Experts of a small language model: 310M tokens.
Below are experts of layer 2 (counted from 0) of a mixture-of-experts language model. Rows are named router (the router's row for the expert), gate (a neuron's input weights, with its number), up (a neuron's input weights, with its number), down (a neuron's output weights, with its number) and show model dimensions 0-63. Each number is 200 + 40 x the weight over its row's rms, rounded and kept within 0 to 999.
After each expert's rows: "mostly gets" lists some tokens that are sent to it at least half of the time; "comes before" lists some tokens at least twice as common just after its tokens as in all text. This comes from a sample of Wikipedia text that the model never trained on. Tokens count by the router's weight.

# expert 2
router,252,224,114,237,177,206,239,280,200,196,223,172,257,240,197,279,231,215,209,252,219,151,188,197,209,195,224,201,216,192,223,229,261,228,232,188,172,221,195,233,215,186,146,235,209,209,174,189,241,210,138,132,235,233,189,220,217,235,144,277,239,256,242,151
gate0,157,195,172,97,161,221,151,190,275,128,138,249,226,192,156,172,156,138,199,239,220,299,133,210,165,164,151,183,237,231,149,168,189,200,223,173,167,208,291,171,266,241,183,183,182,212,216,197,250,158,153,180,171,183,215,183,218,217,213,213,239,241,166,244
up0,228,226,272,247,197,229,239,199,149,185,212,204,218,171,251,227,230,272,210,214,177,135,244,192,222,213,204,178,225,222,278,280,222,206,185,249,237,151,146,188,176,139,232,179,210,182,201,251,142,198,233,157,265,197,152,216,180,135,185,170,174,167,230,280
down0,265,184,199,156,223,194,154,176,213,186,163,171,221,227,142,241,168,193,147,105,266,284,234,146,185,188,209,240,182,203,200,246,165,179,249,203,224,243,174,268,271,252,215,242,250,228,174,204,276,234,233,143,208,257,210,156,256,150,283,191,186,211,218,210
mostly gets: "1", "3", "6", "0", "2", "7"
comes before: " |", ".", ",", "–", ")", " |\n"

# expert 0
router,182,245,193,201,169,198,243,219,278,205,201,213,243,250,142,203,180,262,214,177,155,145,217,254,143,160,237,146,193,243,122,249,181,147,193,205,179,188,130,208,195,179,232,229,213,252,190,179,244,206,170,159,93,231,212,190,214,159,190,203,286,211,208,170
gate0,269,199,290,205,188,185,198,206,200,200,178,250,165,224,185,167,237,202,170,106,172,144,190,182,247,206,205,211,276,201,179,177,211,164,250,181,153,137,215,133,250,170,117,215,143,109,212,221,303,123,138,189,193,211,252,172,200,207,145,227,194,170,226,194
up0,283,198,161,213,190,136,187,186,150,163,218,168,137,156,197,140,194,188,132,287,201,185,263,220,180,225,140,226,201,212,230,233,98,117,174,97,227,241,187,201,192,195,230,150,182,202,227,158,211,167,226,212,85,145,255,269,173,222,208,200,208,105,161,171
down0,267,153,222,286,209,246,226,258,215,204,174,186,277,145,188,122,255,237,126,124,198,137,149,110,236,206,239,164,251,152,162,199,165,203,185,230,215,257,248,198,252,114,213,205,167,136,140,254,214,180,144,177,238,207,230,221,205,156,209,191,208,168,176,171
mostly gets: "|", "===", "==", "====", " their", " Total"
comes before: " ", "|", "See", "==", " Party", "R"

# expert 14
router,184,215,159,261,102,204,207,207,205,205,178,218,178,191,241,246,222,166,196,251,229,156,178,219,172,305,261,144,218,254,237,325,229,129,199,184,217,200,182,191,200,257,173,176,277,206,235,255,220,255,204,194,182,205,284,226,240,224,195,239,204,262,224,146
gate0,186,177,222,201,197,134,207,247,223,210,213,228,195,225,190,227,168,214,199,211,207,239,189,132,157,216,237,171,168,200,232,257,107,136,287,168,191,210,266,212,225,202,201,224,230,231,151,278,169,214,235,211,199,233,234,142,148,203,206,309,217,234,298,216
up0,153,144,204,215,201,171,249,172,230,147,192,228,237,216,189,205,133,223,171,185,209,239,169,119,153,232,230,210,155,186,256,231,94,122,282,200,192,221,199,260,193,258,210,208,220,152,176,238,182,211,234,144,192,245,280,182,133,153,201,255,234,255,253,190
down0,230,200,184,193,209,213,135,181,145,146,226,241,187,227,195,171,208,175,187,189,173,217,186,161,270,194,196,236,167,135,214,146,284,163,148,144,210,172,195,171,163,213,122,183,202,202,180,227,198,173,211,294,283,161,202,192,227,194,211,127,236,159,189,279
mostly gets: ":", "′", "°N", ")\n", "″N", "="
comes before: "-", ":", " ", "=", " N", " S"

# expert 28
router,211,268,122,220,207,213,229,282,278,168,139,173,243,185,218,213,221,180,216,129,187,195,146,216,209,192,249,174,345,226,199,240,253,137,157,203,188,151,138,243,210,130,179,176,188,250,208,168,232,256,169,229,154,214,228,292,174,188,211,256,218,196,201,216
gate0,203,170,118,165,224,176,154,240,229,239,240,200,196,202,159,166,153,236,243,113,176,155,172,138,58,216,147,194,147,165,185,217,227,202,148,181,181,208,237,158,169,167,322,248,191,200,210,177,204,187,208,233,164,258,232,195,172,144,206,237,253,217,156,220
up0,214,240,271,182,194,208,180,182,197,202,266,238,151,163,208,208,217,236,207,174,254,183,184,168,147,203,221,243,127,202,161,211,256,199,222,223,211,159,204,264,206,125,273,187,123,178,227,178,244,179,217,213,193,223,207,246,171,186,274,201,198,179,200,168
down0,144,197,166,131,151,151,233,188,171,203,230,141,179,219,149,198,221,193,217,139,216,202,213,217,250,197,210,153,301,215,235,217,157,130,183,206,228,198,214,120,160,210,231,211,229,226,193,152,175,259,130,156,266,226,261,84,237,265,173,172,161,217,194,203
mostly gets: ")", "in", "an", " it", " He", " which"
comes before: " ", " was", " is", " had", " –", " has"

# expert 8
router,179,219,105,324,178,215,188,163,245,186,169,193,213,276,140,201,192,118,164,204,213,143,189,195,109,176,188,183,217,223,206,200,205,190,235,176,191,168,142,208,228,216,169,256,184,244,150,178,202,208,175,181,98,227,202,180,232,185,157,190,192,273,209,230
gate0,241,218,226,113,141,211,211,205,200,219,221,245,175,210,232,193,150,199,168,239,197,234,206,222,202,166,197,248,289,221,190,202,165,216,231,180,193,127,209,121,199,229,207,212,242,274,160,196,190,159,206,224,247,198,149,221,171,170,233,170,221,267,238,204
up0,229,179,179,195,151,207,219,211,165,137,145,194,178,199,149,121,184,162,194,164,217,192,137,190,198,200,222,199,175,127,234,183,246,261,159,176,243,181,192,234,203,172,200,170,301,193,133,194,161,195,193,152,221,221,169,183,247,175,191,190,161,157,157,234
down0,147,155,165,227,140,246,195,213,161,153,257,223,165,205,271,235,189,199,220,171,174,251,143,126,138,269,219,278,276,236,247,225,238,187,242,229,160,205,184,123,180,215,174,285,188,177,276,155,174,221,189,196,252,265,158,165,228,216,299,189,236,161,144,145
mostly gets: " of", " to", " on", " for", " from", " with"
comes before: " the", " a", " his", " by", " to", " be"

# expert 22
router,216,243,233,187,180,162,221,167,199,159,161,187,184,157,217,238,180,194,162,224,124,133,218,209,213,164,148,218,183,243,110,250,214,230,170,191,178,157,158,227,213,168,106,288,237,224,207,217,249,232,146,139,176,177,227,191,225,210,115,233,209,226,235,205
gate0,316,241,151,202,205,190,220,202,171,221,231,217,254,222,224,162,280,219,244,209,230,193,188,129,206,147,264,209,153,227,260,190,162,226,218,226,192,256,181,200,191,255,208,197,149,206,219,238,211,165,199,218,235,233,190,166,133,220,171,166,218,151,182,202
up0,97,123,211,177,210,241,212,240,192,179,196,207,217,229,240,262,218,206,164,208,193,168,201,262,229,235,192,190,230,168,251,222,266,181,219,187,177,153,180,134,217,156,194,182,235,249,224,204,131,174,216,219,241,243,270,185,232,207,236,221,170,228,204,182
down0,203,212,181,282,140,206,178,181,215,282,205,159,223,205,150,140,178,165,242,182,243,282,155,206,170,171,275,187,204,200,239,205,234,125,233,216,210,247,239,241,227,142,203,148,226,247,180,231,185,186,225,201,183,222,202,246,190,207,208,196,172,225,141,277
mostly gets: "\n", " |\n", ")\n", ".\n\n", "\n\n", "==\n"
comes before: "|", "-", "==", "The", "===", "In"

# expert 19
router,254,199,169,216,161,158,216,214,243,169,250,226,267,180,192,262,214,151,107,155,206,124,206,221,246,219,226,143,241,190,256,231,243,125,252,183,170,283,86,221,199,139,187,211,207,219,182,190,233,256,220,162,205,190,237,266,226,197,157,147,154,240,222,184
gate0,192,220,272,237,212,233,177,172,159,251,141,146,222,228,248,223,192,181,164,217,176,202,232,234,269,190,255,169,119,170,203,227,218,198,210,158,159,276,169,171,218,207,205,224,115,210,196,160,193,249,254,183,192,228,262,219,189,127,125,154,173,220,199,144
up0,231,171,253,227,182,233,238,179,162,202,105,136,216,279,260,255,206,140,228,214,173,268,194,154,223,244,210,133,137,180,165,224,280,224,225,206,199,241,146,178,214,179,198,222,147,223,174,131,285,212,216,95,188,188,221,249,130,147,166,168,202,218,183,155
down0,131,184,189,189,221,196,240,185,200,252,205,184,123,136,152,163,167,238,136,189,198,211,170,189,205,206,296,197,300,178,201,124,168,207,167,222,229,132,215,212,198,324,261,207,281,225,212,242,220,134,185,235,264,196,219,157,228,192,249,119,200,197,181,175
mostly gets: "\"", "S", "F", "R", "N", "I"
comes before: " |", ")", "A", "P", "E", "C"

# expert 30
router,227,213,96,206,135,213,207,279,314,160,216,245,152,215,138,238,249,220,216,216,208,153,237,192,199,274,288,147,232,267,141,209,163,183,227,140,177,202,174,261,270,178,139,219,151,211,135,199,225,278,191,286,137,147,263,203,220,126,172,112,200,199,229,135
gate0,235,197,238,247,196,170,205,202,208,178,144,179,245,165,188,190,205,181,264,157,189,246,242,188,166,226,214,204,192,195,128,181,218,169,154,98,114,155,162,196,175,124,186,271,201,191,250,239,242,254,218,245,105,204,196,249,186,188,157,172,122,249,191,174
up0,171,247,112,164,225,169,196,196,165,201,269,226,185,249,192,186,233,204,142,222,161,156,178,210,235,166,200,193,211,209,251,243,181,196,244,318,285,181,261,203,245,263,210,163,215,189,213,172,229,162,203,165,282,218,224,131,230,214,210,261,253,176,171,217
down0,182,192,175,206,250,155,125,287,188,186,146,235,168,146,230,158,166,167,221,193,185,201,208,243,214,226,176,164,175,130,115,226,220,197,135,203,199,144,206,162,195,210,232,210,228,313,206,176,240,162,278,212,177,145,153,193,236,191,220,151,143,232,276,211
mostly gets: " (", "201", "200", "202", "199", "198"
comes before: "0", "4", "2", "5", "6", "3"

# expert 7
router,202,240,183,253,140,245,204,224,216,126,249,124,202,236,227,200,238,231,195,187,144,184,177,256,108,162,182,197,201,226,236,232,145,139,199,139,217,172,183,233,242,203,190,223,244,270,133,180,216,263,173,187,192,171,183,235,271,188,178,210,208,282,214,223
gate0,152,236,222,166,272,235,112,185,239,173,197,261,177,185,160,296,191,184,232,258,203,207,186,163,180,164,245,228,107,151,187,200,191,132,177,136,187,222,185,221,187,139,143,216,148,181,196,217,262,174,204,149,131,234,202,182,179,190,175,208,216,134,228,139
up0,197,210,120,196,166,169,261,219,243,210,235,146,158,237,202,148,169,188,174,206,108,189,231,234,207,216,175,185,238,239,238,159,119,257,233,145,171,210,191,131,169,245,240,98,177,177,230,219,222,240,195,231,200,169,187,234,232,231,162,203,182,208,180,216
down0,258,194,232,172,220,194,154,157,250,158,231,177,196,254,172,252,178,250,239,158,176,194,211,171,174,241,259,171,205,196,207,206,196,188,175,168,200,185,215,227,206,247,190,157,232,245,219,253,235,220,173,230,212,214,197,235,287,198,56,255,196,166,221,222
mostly gets: " |", " –", " -", " not", " due", " but"
comes before: " ", " —", " N", " +", " −", " L"

# expert 15
router,185,289,169,213,169,149,293,287,210,173,201,197,193,204,226,239,216,220,179,139,163,202,261,228,151,172,185,208,163,200,222,205,151,202,241,240,140,153,200,189,253,237,220,204,240,227,217,205,274,208,204,181,154,227,249,213,279,233,208,192,260,255,255,182
gate0,151,184,213,206,169,257,203,191,186,217,150,228,204,188,231,195,206,203,220,203,225,236,194,209,201,180,138,256,222,140,210,193,208,187,261,219,248,146,134,176,196,147,207,184,216,201,216,206,163,146,209,246,249,176,130,139,187,150,229,205,135,221,164,210
up0,149,244,222,183,195,272,229,229,197,189,176,218,249,184,200,160,181,215,206,190,162,166,183,187,152,165,71,209,206,147,246,194,217,177,261,222,203,130,105,245,230,122,206,264,184,200,205,200,194,162,225,171,245,191,102,125,134,192,177,232,218,249,138,228
down0,167,203,201,145,167,246,199,170,162,148,216,229,213,191,243,198,165,187,173,158,211,220,222,135,227,252,271,158,224,199,151,187,119,256,132,219,211,245,201,215,230,199,147,278,160,166,171,248,207,237,201,197,168,203,221,142,130,139,178,198,266,156,270,268
mostly gets: " end", " list", " film", " album", " own", " work"
comes before: "s", " of", "ing", "ed", " in", " to"

# expert 1
router,245,199,177,234,150,207,197,267,252,173,213,177,241,158,231,247,231,231,175,243,165,183,98,257,201,144,191,144,140,241,288,253,230,169,230,231,220,176,148,247,240,157,175,176,194,235,206,209,251,215,212,223,170,184,249,197,234,178,215,174,184,220,199,81
gate0,173,162,197,264,206,162,210,231,190,177,230,148,189,171,182,208,211,109,196,192,225,191,272,263,218,220,183,212,191,172,144,129,158,187,173,190,191,246,206,153,187,158,180,241,175,260,213,187,229,234,228,234,192,213,235,96,219,151,240,262,168,258,215,242
up0,230,80,184,170,190,162,129,187,207,186,173,208,202,233,214,252,173,233,183,94,190,205,289,228,224,206,168,203,217,225,210,214,190,156,211,217,228,152,146,230,195,195,178,240,185,154,148,174,171,251,202,129,216,211,205,208,225,198,199,156,224,165,286,190
down0,157,184,225,202,210,197,267,197,187,119,265,209,236,161,206,245,277,182,282,240,175,225,107,220,158,249,204,214,350,191,88,160,184,289,169,173,213,152,220,210,184,286,225,250,241,212,157,215,238,152,144,210,162,198,158,267,167,191,189,171,149,173,244,171
mostly gets: " in", ",", " was", " is", ";", " are"
comes before: " the", " ", " a", " and", " which", " been"